{
  "n_layer": 8,
  "d_model": 192,
  "n_experts": 64,
  "experts_per_token": 8,
  "d_expert": 64,
  "d_shared_expert": 0,
  "activation": "cubed_relu",
  "moe_layers": [1, 3, 5, 7],
  "router_score": "sigmoid",
  "normalize_top_k": true,
  "routed_scale": 2.5,
  "balance_loss": 0.019,
  "balance_bias": false,
  "init_std_router": 0.0105,
  "lr_router": 0.00144,
  "vocab_size": 11771,
  "norm": "rmsnorm",
  "norm_eps": 1e-05,
  "tie_embeddings": "early",
  "optimizer": "soap_variant",
  "lr": 0.00947,
  "grad_clip": 0.5,
  "batch_tokens": 65536,
  "seq_len": 2048,
  "train_tokens": 293600000,
  "steps": 4480,
  "dataset": "wikipedia_en"
}
Below are experts of layer 3 (counted from 0) of a mixture-of-experts language model. Rows are named router (the router's row for the expert) and show model dimensions 0-95. Each number is 50 + 15 x the weight over its row's rms, rounded and kept within 0 to 99.
After each expert's rows: "comes before" lists some tokens at least twice as common just after its tokens as in all text; "mostly gets" lists some tokens that are sent to it at least half of the time. This comes from a sample of Wikipedia text that the model never trained on. Tokens count by the router's weight.

# expert 10
router:69 24 78 32 50 40 69 39 60 64 61 64 31 62 52 50 25 49 29 47 52 56 32 48 74 62 92 56 25 29 48 57 42 43 42 37 64 51 54 57 47 47 45 46 53 32 87 49 29 37 57 50 50 35 45 60 52 39 55 46 69 46 57 58 62 37 50 46 71 40 63 41 47 35 46 38 74 55 21 48 31 34 80 61 30 72 43 32 50 79 41 54 79 67 49 66
comes before: " |", " ", "0", "1", ".", " |\n"
mostly gets: "°", "′", "°N", " km", " ft", " mi"

# expert 20
router:58 78 76 27 30 57 30 43 59 42 56 66 40 60 37 39 34 33 49 52 78 48 04 30 59 60 66 57 34 57 50 33 38 48 56 62 39 51 46 58 42 56 72 54 66 39 68 59 51 55 54 78 47 29 43 67 65 41 69 11 59 42 54 48 66 52 64 21 62 61 57 61 25 51 51 42 34 64 64 21 56 49 34 38 37 52 43 33 64 57 63 61 39 64 41 57
comes before: " ", " and", " which", " but", " who", " he"
mostly gets: ")", ",", "),", ":", ");", "]"

# expert 17
router:53 59 67 17 56 63 65 49 57 30 66 56 49 40 51 31 50 54 52 64 63 46 35 39 43 44 53 59 33 37 64 64 27 23 55 55 59 52 47 64 52 59 54 51 42 44 48 32 44 46 66 56 38 45 33 71 63 18 42 31 29 34 24 47 46 40 66 53 85 68 58 33 24 49 44 26 72 43 42 24 60 27 50 64 17 72 61 17 67 50 46 72 55 39 15 55
comes before: ",", " (", "\n", "'s", "i", "a"
mostly gets: "ley", " David", "ham", "ina", "ville", "ford"

# expert 61
router:44 51 64 37 53 53 65 41 63 55 74 54 25 52 45 37 57 36 14 63 68 28 12 42 48 44 72 43 53 29 88 42 32 52 40 46 29 63 58 45 68 55 82 43 73 51 54 41 70 16 63 77 53 44 20 50 69 34 58 40 46 59 41 35 56 36 78 60 44 73 45 61 53 49 49 35 49 60 46 37 46 35 51 32 33 58 68 59 60 66 36 61 59 47 25 49
comes before: " of", ",", " and", " in", ".", ".\n\n"
mostly gets: " season", " University", "ation", " film", " School", "ations"

# expert 36
router:72 38 80 13 54 37 56 64 61 43 85 77 36 57 67 42 33 50 50 70 58 43 52 40 59 68 64 64 34 44 59 53 61 45 64 40 62 72 78 40 37 40 56 78 64 53 84 82 42 29 84 48 47 43 26 54 33 37 40 14 63 32 41 50 40 26 50 28 77 66 62 39 41 40 39 17 61 54 28 52 56 39 66 60 25 63 53 53 40 56 16 61 48 37 38 85
comes before: " |", "–", ".", ",", "0", " |\n"
mostly gets: "19", "20", "6", "12", "7", "8"

# expert 40
router:69 49 86 50 50 48 37 64 42 52 76 49 46 43 54 38 53 44 26 57 49 26 27 41 54 61 54 76 45 47 65 73 54 25 58 54 35 45 79 77 50 25 79 36 48 43 73 58 33 56 62 49 26 32 21 59 38 38 50 69 75 22 38 53 55 44 72 47 55 57 70 49 43 52 51 45 36 35 50 47 49 30 56 54 19 46 36 62 46 78 21 65 47 42 51 52
comes before: " |", " of", " |\n", ":", "ing", "s"
mostly gets: " first", " one", " end", " second", " Team", " round"

# expert 52
router:56 54 58 27 63 57 50 41 57 28 77 58 45 51 36 42 42 40 36 61 64 38 04 53 50 32 56 63 33 35 64 58 44 24 74 46 36 61 55 73 64 34 52 72 63 51 48 39 34 33 45 67 33 37 50 70 46 24 71 43 41 49 31 59 31 34 55 66 64 62 53 34 00 44 31 35 72 62 40 24 48 34 44 45 31 42 60 35 54 59 50 73 63 39 33 58
comes before: ",", " (", "\n", "'s", "i", " =\n\n"
mostly gets: " Michael", " Thomas", " James", "ton", "ley", "field"

# expert 43
router:81 52 81 39 33 36 51 48 69 54 66 63 26 80 62 54 40 16 23 56 48 32 36 38 61 59 58 59 38 32 49 65 45 44 34 51 42 53 49 73 66 06 62 66 63 34 88 47 35 30 58 56 43 48 28 44 50 50 44 51 50 38 19 56 34 30 64 43 74 44 93 60 41 29 37 30 66 60 41 42 36 36 69 51 39 46 38 47 61 53 47 75 84 48 57 70
comes before: " |", ".", "–", "0", " |\n", ";"
mostly gets: "0", "1", "7", "8", "4", "2"

# expert 44
router:62 65 66 72 34 61 46 41 71 44 57 63 42 61 48 57 28 26 50 58 98 31 33 37 50 59 60 68 48 38 66 54 54 44 55 70 64 59 41 55 41 48 72 58 57 54 53 78 38 14 46 79 28 40 46 77 55 36 52 32 61 47 53 24 65 24 74 37 63 69 64 44 33 52 24 37 46 60 60 50 47 47 43 51 39 65 39 31 73 45 54 49 48 43 37 59
comes before: " ", " the", " he", " and", " The", " it"
mostly gets: " and", "),", " who", " but", " which", " &"

# expert 47
router:45 66 67 46 36 62 58 69 71 30 48 58 31 53 55 30 42 24 45 62 52 61 40 34 52 58 90 40 27 38 47 56 38 20 57 66 55 37 49 54 38 45 61 32 60 39 65 59 56 61 63 56 46 47 34 80 41 51 46 52 49 67 26 24 51 49 70 66 79 79 68 45 57 44 53 36 51 30 56 39 36 50 33 56 56 54 62 07 48 48 20 68 68 41 35 78
comes before: " the", " a", " to", " in", " by", " on"
mostly gets: " was", " is", " were", " are", " had", " has"

# expert 42
router:68 53 99 44 59 51 50 70 51 62 48 49 10 62 75 49 47 51 34 52 61 40 47 39 42 70 55 62 40 33 54 50 42 40 55 52 39 80 48 45 39 42 58 69 65 49 53 50 53 32 44 75 23 50 39 65 27 54 32 22 63 30 32 38 51 24 42 53 71 69 68 49 32 48 38 56 56 36 36 35 52 40 63 47 27 74 48 52 42 50 32 70 46 47 05 51
comes before: " |", ",", "\n", ")", ";", " |\n"
mostly gets: " American", " States", " World", " York", " USA", " Cup"

# expert 6
router:59 51 60 49 48 41 39 47 84 38 71 58 24 32 50 37 55 30 06 72 70 36 41 20 59 52 67 45 50 22 80 35 41 54 58 56 32 65 68 40 47 53 79 51 53 54 63 37 59 23 66 64 37 72 12 54 72 38 63 38 66 35 47 22 42 36 61 52 53 67 47 64 52 35 56 30 76 52 42 32 49 33 73 37 38 62 60 60 57 59 37 62 53 53 19 60
comes before: " of", ",", ".", " in", ".\n\n", " and"
mostly gets: " season", " years", " University", " film", " career", " School"

# expert 53
router:74 38 75 40 74 57 22 44 82 45 64 51 55 72 54 23 64 36 44 63 51 34 50 33 48 44 71 53 41 68 67 39 65 43 38 67 72 40 73 34 57 57 54 67 48 58 56 49 48 23 37 60 41 49 42 73 50 13 73 17 51 61 38 56 58 24 48 73 57 69 62 46 40 35 65 30 72 47 35 40 54 39 68 58 56 30 53 57 52 50 59 50 53 61 50 71
comes before: "==", " The", "|", "-", "===", "The"
mostly gets: ".\n\n", "\n\n", "==", ")\n", "===", ".\n"

# expert 49
router:58 66 52 49 35 52 47 74 50 51 61 71 28 48 71 48 19 51 26 56 58 50 21 19 68 47 62 68 28 48 54 51 34 38 40 49 29 73 59 55 39 47 68 27 57 50 72 50 54 36 57 30 50 36 34 73 54 44 44 40 33 52 58 26 37 41 56 40 90 45 48 68 64 44 75 51 53 57 27 58 59 45 29 49 43 28 54 14 73 77 66 67 63 47 47 69
comes before: " the", " ", " a", " his", " their", " its"
mostly gets: " at", " on", " in", " for", " In", "In"

# expert 16
router:37 58 45 25 43 25 62 72 75 54 74 66 34 52 45 58 42 20 29 68 49 31 27 49 52 42 84 59 44 54 75 55 51 31 54 59 36 54 68 52 57 49 82 36 49 37 52 51 68 48 58 65 56 33 36 52 31 40 49 30 57 56 38 36 34 42 74 70 66 46 67 30 66 43 56 38 47 46 34 38 52 45 47 39 47 46 42 25 47 50 22 84 70 47 47 59
comes before: " in", " to", " by", " of", " and", " on"
mostly gets: " up", "ated", "able", " used", " play", " released"

# expert 48
router:42 46 71 49 62 24 50 38 51 69 58 73 30 64 65 40 53 45 29 53 65 47 43 36 43 63 87 54 52 52 56 70 37 38 54 50 55 71 64 72 30 27 73 35 71 42 73 55 26 20 42 46 44 12 44 56 54 44 48 56 59 52 19 50 60 53 57 64 50 65 83 37 36 49 46 65 64 41 36 47 24 45 54 51 44 55 45 30 78 81 49 48 51 57 41 52
comes before: " ", "|", " |", " |\n", "0", "1"
mostly gets: " |", " —;", " —", "/a", " −", " |\n"

# expert 1
router:53 62 52 62 46 60 33 50 49 42 66 80 50 63 53 54 37 46 34 55 42 60 50 42 26 32 60 77 35 49 61 52 50 47 78 42 57 66 71 45 35 59 62 25 47 53 68 57 67 42 84 60 58 19 49 63 64 65 49 21 45 42 60 13 29 27 54 56 51 46 48 41 47 39 58 38 51 56 40 35 28 55 71 47 42 66 39 24 51 74 44 44 72 37 27 86
comes before: "20", "|", "19", " ", "18", "1"
mostly gets: " |\n", " May", " July", " March", " June", " December"

# expert 54
router:56 59 63 40 62 65 43 64 55 22 59 74 32 60 54 50 45 42 32 53 72 28 32 20 56 36 59 76 43 49 85 58 49 57 41 48 57 46 57 43 38 31 55 52 62 51 68 67 45 46 51 63 35 29 48 68 32 25 52 64 30 61 56 40 60 41 65 28 64 48 55 42 66 38 69 51 51 39 17 35 56 44 25 48 37 31 69 31 69 52 56 57 55 36 47 95
comes before: " the", " a", " his", " first", " an", " their"
mostly gets: " the", " a", " at", " from", " for", " on"

# expert 2
router:72 62 72 53 47 37 31 53 52 68 69 67 24 63 53 36 43 29 34 64 69 40 29 44 51 66 62 55 28 44 62 56 47 28 55 71 66 68 68 74 49 42 66 71 63 35 57 64 58 42 64 76 31 30 43 74 26 52 55 34 65 42 53 37 32 28 69 39 78 61 73 27 27 40 39 45 74 45 42 31 35 28 53 62 32 60 61 42 59 57 33 76 68 55 29 68
comes before: " |", ")", " (", "%", " |\n", ";"
mostly gets: " MF", "′", " DF", " China", " Canada", "!"

# expert 62
router:43 59 77 49 52 42 20 45 69 41 69 77 64 63 36 52 69 25 67 65 79 21 39 48 35 43 69 72 39 40 57 37 46 65 67 43 64 62 78 27 62 38 69 69 62 53 79 55 56 39 69 51 44 49 34 70 51 31 54 40 60 45 51 21 41 40 66 24 58 61 45 43 56 32 39 39 55 65 65 26 29 41 28 34 66 66 55 59 52 63 50 58 46 47 29 86
comes before: ",", "20", "19", "–", "18", "17"
mostly gets: "19", "20", " century", "18", " eight", " elections"

# expert 30
router:48 63 58 43 38 66 37 54 46 46 46 60 32 64 80 46 67 45 39 84 85 33 43 36 44 33 53 73 41 57 86 57 54 50 54 65 56 70 62 38 60 56 48 47 66 43 57 62 47 24 31 56 43 33 55 81 43 33 59 54 20 58 57 33 45 28 76 42 72 41 44 40 70 29 66 43 52 34 10 52 64 46 33 58 62 42 71 46 77 78 40 45 69 35 51 67
comes before: " the", " a", " first", " his", " time", " same"
mostly gets: " the", " of", " that", " from", " its", " his"

# expert 3
router:77 42 65 54 68 72 54 50 48 51 71 63 41 68 32 50 41 54 41 60 52 49 38 68 44 23 47 62 28 52 68 59 43 50 55 34 52 67 34 48 42 48 42 53 57 51 49 50 33 25 72 41 54 34 61 76 63 57 78 54 53 44 39 52 48 27 59 44 41 56 48 53 24 30 41 44 69 34 42 21 38 39 43 35 08 70 44 25 66 62 32 64 75 46 49 45
comes before: "-", "|", " Born", " •", " Preceded", "="
mostly gets: "\n", " |\n", ")\n", ".\n", "|", "===\n"

# expert 32
router:74 46 55 51 42 36 41 33 55 32 62 59 44 65 41 23 50 62 43 54 66 30 35 62 51 62 63 65 20 28 55 69 47 42 51 41 47 44 67 62 42 48 59 41 57 51 66 30 61 23 47 64 49 44 65 64 44 59 42 47 67 36 58 50 42 23 73 33 68 49 65 39 22 31 42 43 74 63 30 45 44 40 49 55 62 70 37 23 68 85 23 52 57 54 54 54
comes before: "20", " |", "19", "1", "0", "2"
mostly gets: "–", "1", " (", "6", "3", " "

# expert 26
router:71 49 63 56 50 67 26 35 69 54 47 71 46 57 54 53 42 38 47 42 48 49 47 41 49 51 70 54 37 55 41 45 33 41 57 57 48 54 58 67 39 20 55 55 44 54 84 71 47 33 51 47 26 45 58 61 67 74 73 27 56 51 46 55 33 17 63 58 52 53 76 67 37 31 49 55 71 31 24 44 41 23 35 45 25 47 45 30 92 56 16 53 72 38 56 57
comes before: "-", "|", "am", "ip", "ig", "ag"
mostly gets: "\n", " D", ".\n", " G", ")\n", " R"

# expert 21
router:48 53 55 50 50 59 32 61 81 40 43 70 35 66 49 49 42 38 12 81 65 34 37 46 62 56 71 59 44 38 53 61 38 57 62 46 52 51 35 57 41 35 43 56 76 43 60 66 38 65 40 63 35 35 62 81 39 37 64 60 41 60 53 42 41 48 84 50 82 58 58 30 69 37 57 38 54 42 38 19 51 34 12 50 58 66 81 14 52 48 39 53 58 32 48 85
comes before: " the", " a", " his", " be", " to", " an"
mostly gets: " and", " to", " its", " or", " his", " their"

# expert 18
router:58 61 72 21 64 44 60 50 44 46 70 47 31 42 62 45 55 38 19 73 59 28 16 32 67 45 75 70 55 11 68 55 42 36 55 45 39 73 61 60 72 64 90 44 59 56 50 45 69 07 53 69 33 51 26 60 54 38 45 41 52 43 39 35 39 19 69 60 40 63 60 48 51 60 53 39 39 41 38 52 49 40 60 33 30 54 52 64 71 61 43 53 53 52 31 41
comes before: ",", " of", " and", ".", " in", "\n"
mostly gets: " season", " States", " University", "ations", " League", " School"

# expert 38
router:76 66 56 52 35 57 40 37 62 67 60 91 30 60 46 59 37 25 19 52 88 30 21 18 66 62 69 61 39 37 53 73 51 45 52 67 36 50 47 54 49 57 44 56 57 40 62 63 44 21 62 68 39 16 54 76 50 43 58 31 51 61 62 29 50 25 66 18 57 63 65 72 45 47 62 36 49 70 39 37 30 37 47 44 46 44 62 22 82 63 57 46 59 59 42 71
comes before: " the", " The", " and", " a", " which", " he"
mostly gets: ",", " and", "),", " of", " but", "\","

# expert 31
router:68 47 73 42 39 41 44 61 58 47 52 77 67 58 35 21 55 50 41 70 72 26 50 58 47 61 57 54 40 49 70 41 44 43 53 39 55 49 74 55 43 48 41 54 47 45 63 35 53 43 61 57 48 40 59 50 40 59 52 35 66 28 54 16 40 39 79 40 86 40 51 55 19 40 39 37 64 53 18 57 42 49 40 54 54 79 37 32 78 72 32 39 56 40 37 62
comes before: "20", "19", "1", "18", "2", "0"
mostly gets: " ", "–", " (", "/", "born", "("

# expert 0
router:39 53 71 48 47 32 68 37 55 45 50 56 40 60 70 43 33 44 37 72 70 53 40 59 48 55 79 68 61 59 64 55 44 57 59 61 55 57 58 76 33 20 68 31 44 32 67 69 23 15 48 54 51 25 42 58 64 23 56 32 72 51 20 42 66 50 60 66 65 39 65 40 45 47 35 55 68 28 47 56 28 68 44 39 31 77 66 45 63 55 53 58 52 35 13 55
comes before: " ", " —", " \"", " +", " L", " W"
mostly gets: " |", "|", ";", ");", " —;", "==="

# expert 59
router:63 58 56 40 51 49 64 56 62 45 66 54 24 81 55 18 45 30 40 51 63 53 31 55 35 53 63 53 46 36 69 68 58 53 63 48 28 59 69 70 38 44 89 26 70 33 68 51 54 44 50 75 41 42 41 49 53 45 61 54 39 27 39 59 47 35 73 58 64 61 46 74 55 29 48 52 32 56 35 19 40 46 45 57 25 52 56 49 45 65 12 66 59 29 23 46
comes before: ":", " of", "\n", " (", "\n\n", " for"
mostly gets: "%", " University", " County", ".S", " former", " km"

# expert 9
router:48 28 68 20 77 58 33 46 59 46 62 76 43 49 49 35 48 36 41 57 59 22 50 43 52 45 63 41 36 69 52 49 55 33 42 52 73 44 55 32 43 41 55 35 45 47 64 43 51 40 56 54 31 57 52 59 59 39 89 12 62 39 38 56 55 43 66 66 42 65 62 57 44 35 80 40 72 30 48 21 45 52 62 47 33 39 54 48 54 46 58 53 52 60 48 72
comes before: "-", "|", "==", "The", "===", "In"
mostly gets: "\n", " was", " is", ".\n\n", " \"", "\n\n"

# expert 51
router:51 37 55 25 65 53 62 61 45 31 84 72 45 53 22 46 38 45 46 47 54 50 18 40 47 21 66 61 42 29 76 47 65 43 67 41 46 79 50 60 54 63 58 65 60 46 59 24 57 35 51 48 40 50 56 65 56 45 64 23 64 49 22 59 31 34 51 60 80 70 60 45 35 36 35 39 52 73 40 40 51 52 30 47 43 53 68 22 56 65 47 76 52 52 17 57
comes before: ",", " (", "\n", " and", "'s", "\""
mostly gets: "ley", "ton", "ics", "field", "ville", "ium"

# expert 12
router:48 51 87 63 56 47 44 47 54 46 47 68 52 56 64 39 48 51 29 78 63 41 34 31 59 48 71 80 52 57 59 60 47 53 60 52 51 50 56 81 38 16 69 36 46 35 66 79 24 37 51 57 38 14 53 54 63 49 39 39 65 47 21 64 65 61 65 65 64 51 70 36 45 38 36 67 67 29 46 56 17 60 39 56 45 80 44 32 63 65 50 46 50 42 20 55
comes before: " ", "|", " —", " +", " −", " L"
mostly gets: " |", "|", "===", " —", " /", " —;"

# expert 39
router:78 26 61 34 51 31 31 63 59 35 48 76 42 65 64 41 48 42 62 61 76 32 30 55 43 52 60 83 23 43 56 36 29 64 59 29 64 58 71 57 30 25 61 54 52 44 66 48 38 48 63 65 25 30 46 51 51 47 47 25 50 31 42 31 32 25 52 25 68 38 59 36 53 32 38 25 49 73 35 56 27 39 49 49 58 68 57 50 60 56 28 59 58 48 36 76
comes before: "20", "19", " |", "–", ".", "0"
mostly gets: "20", "19", "18", " ", "12", "21"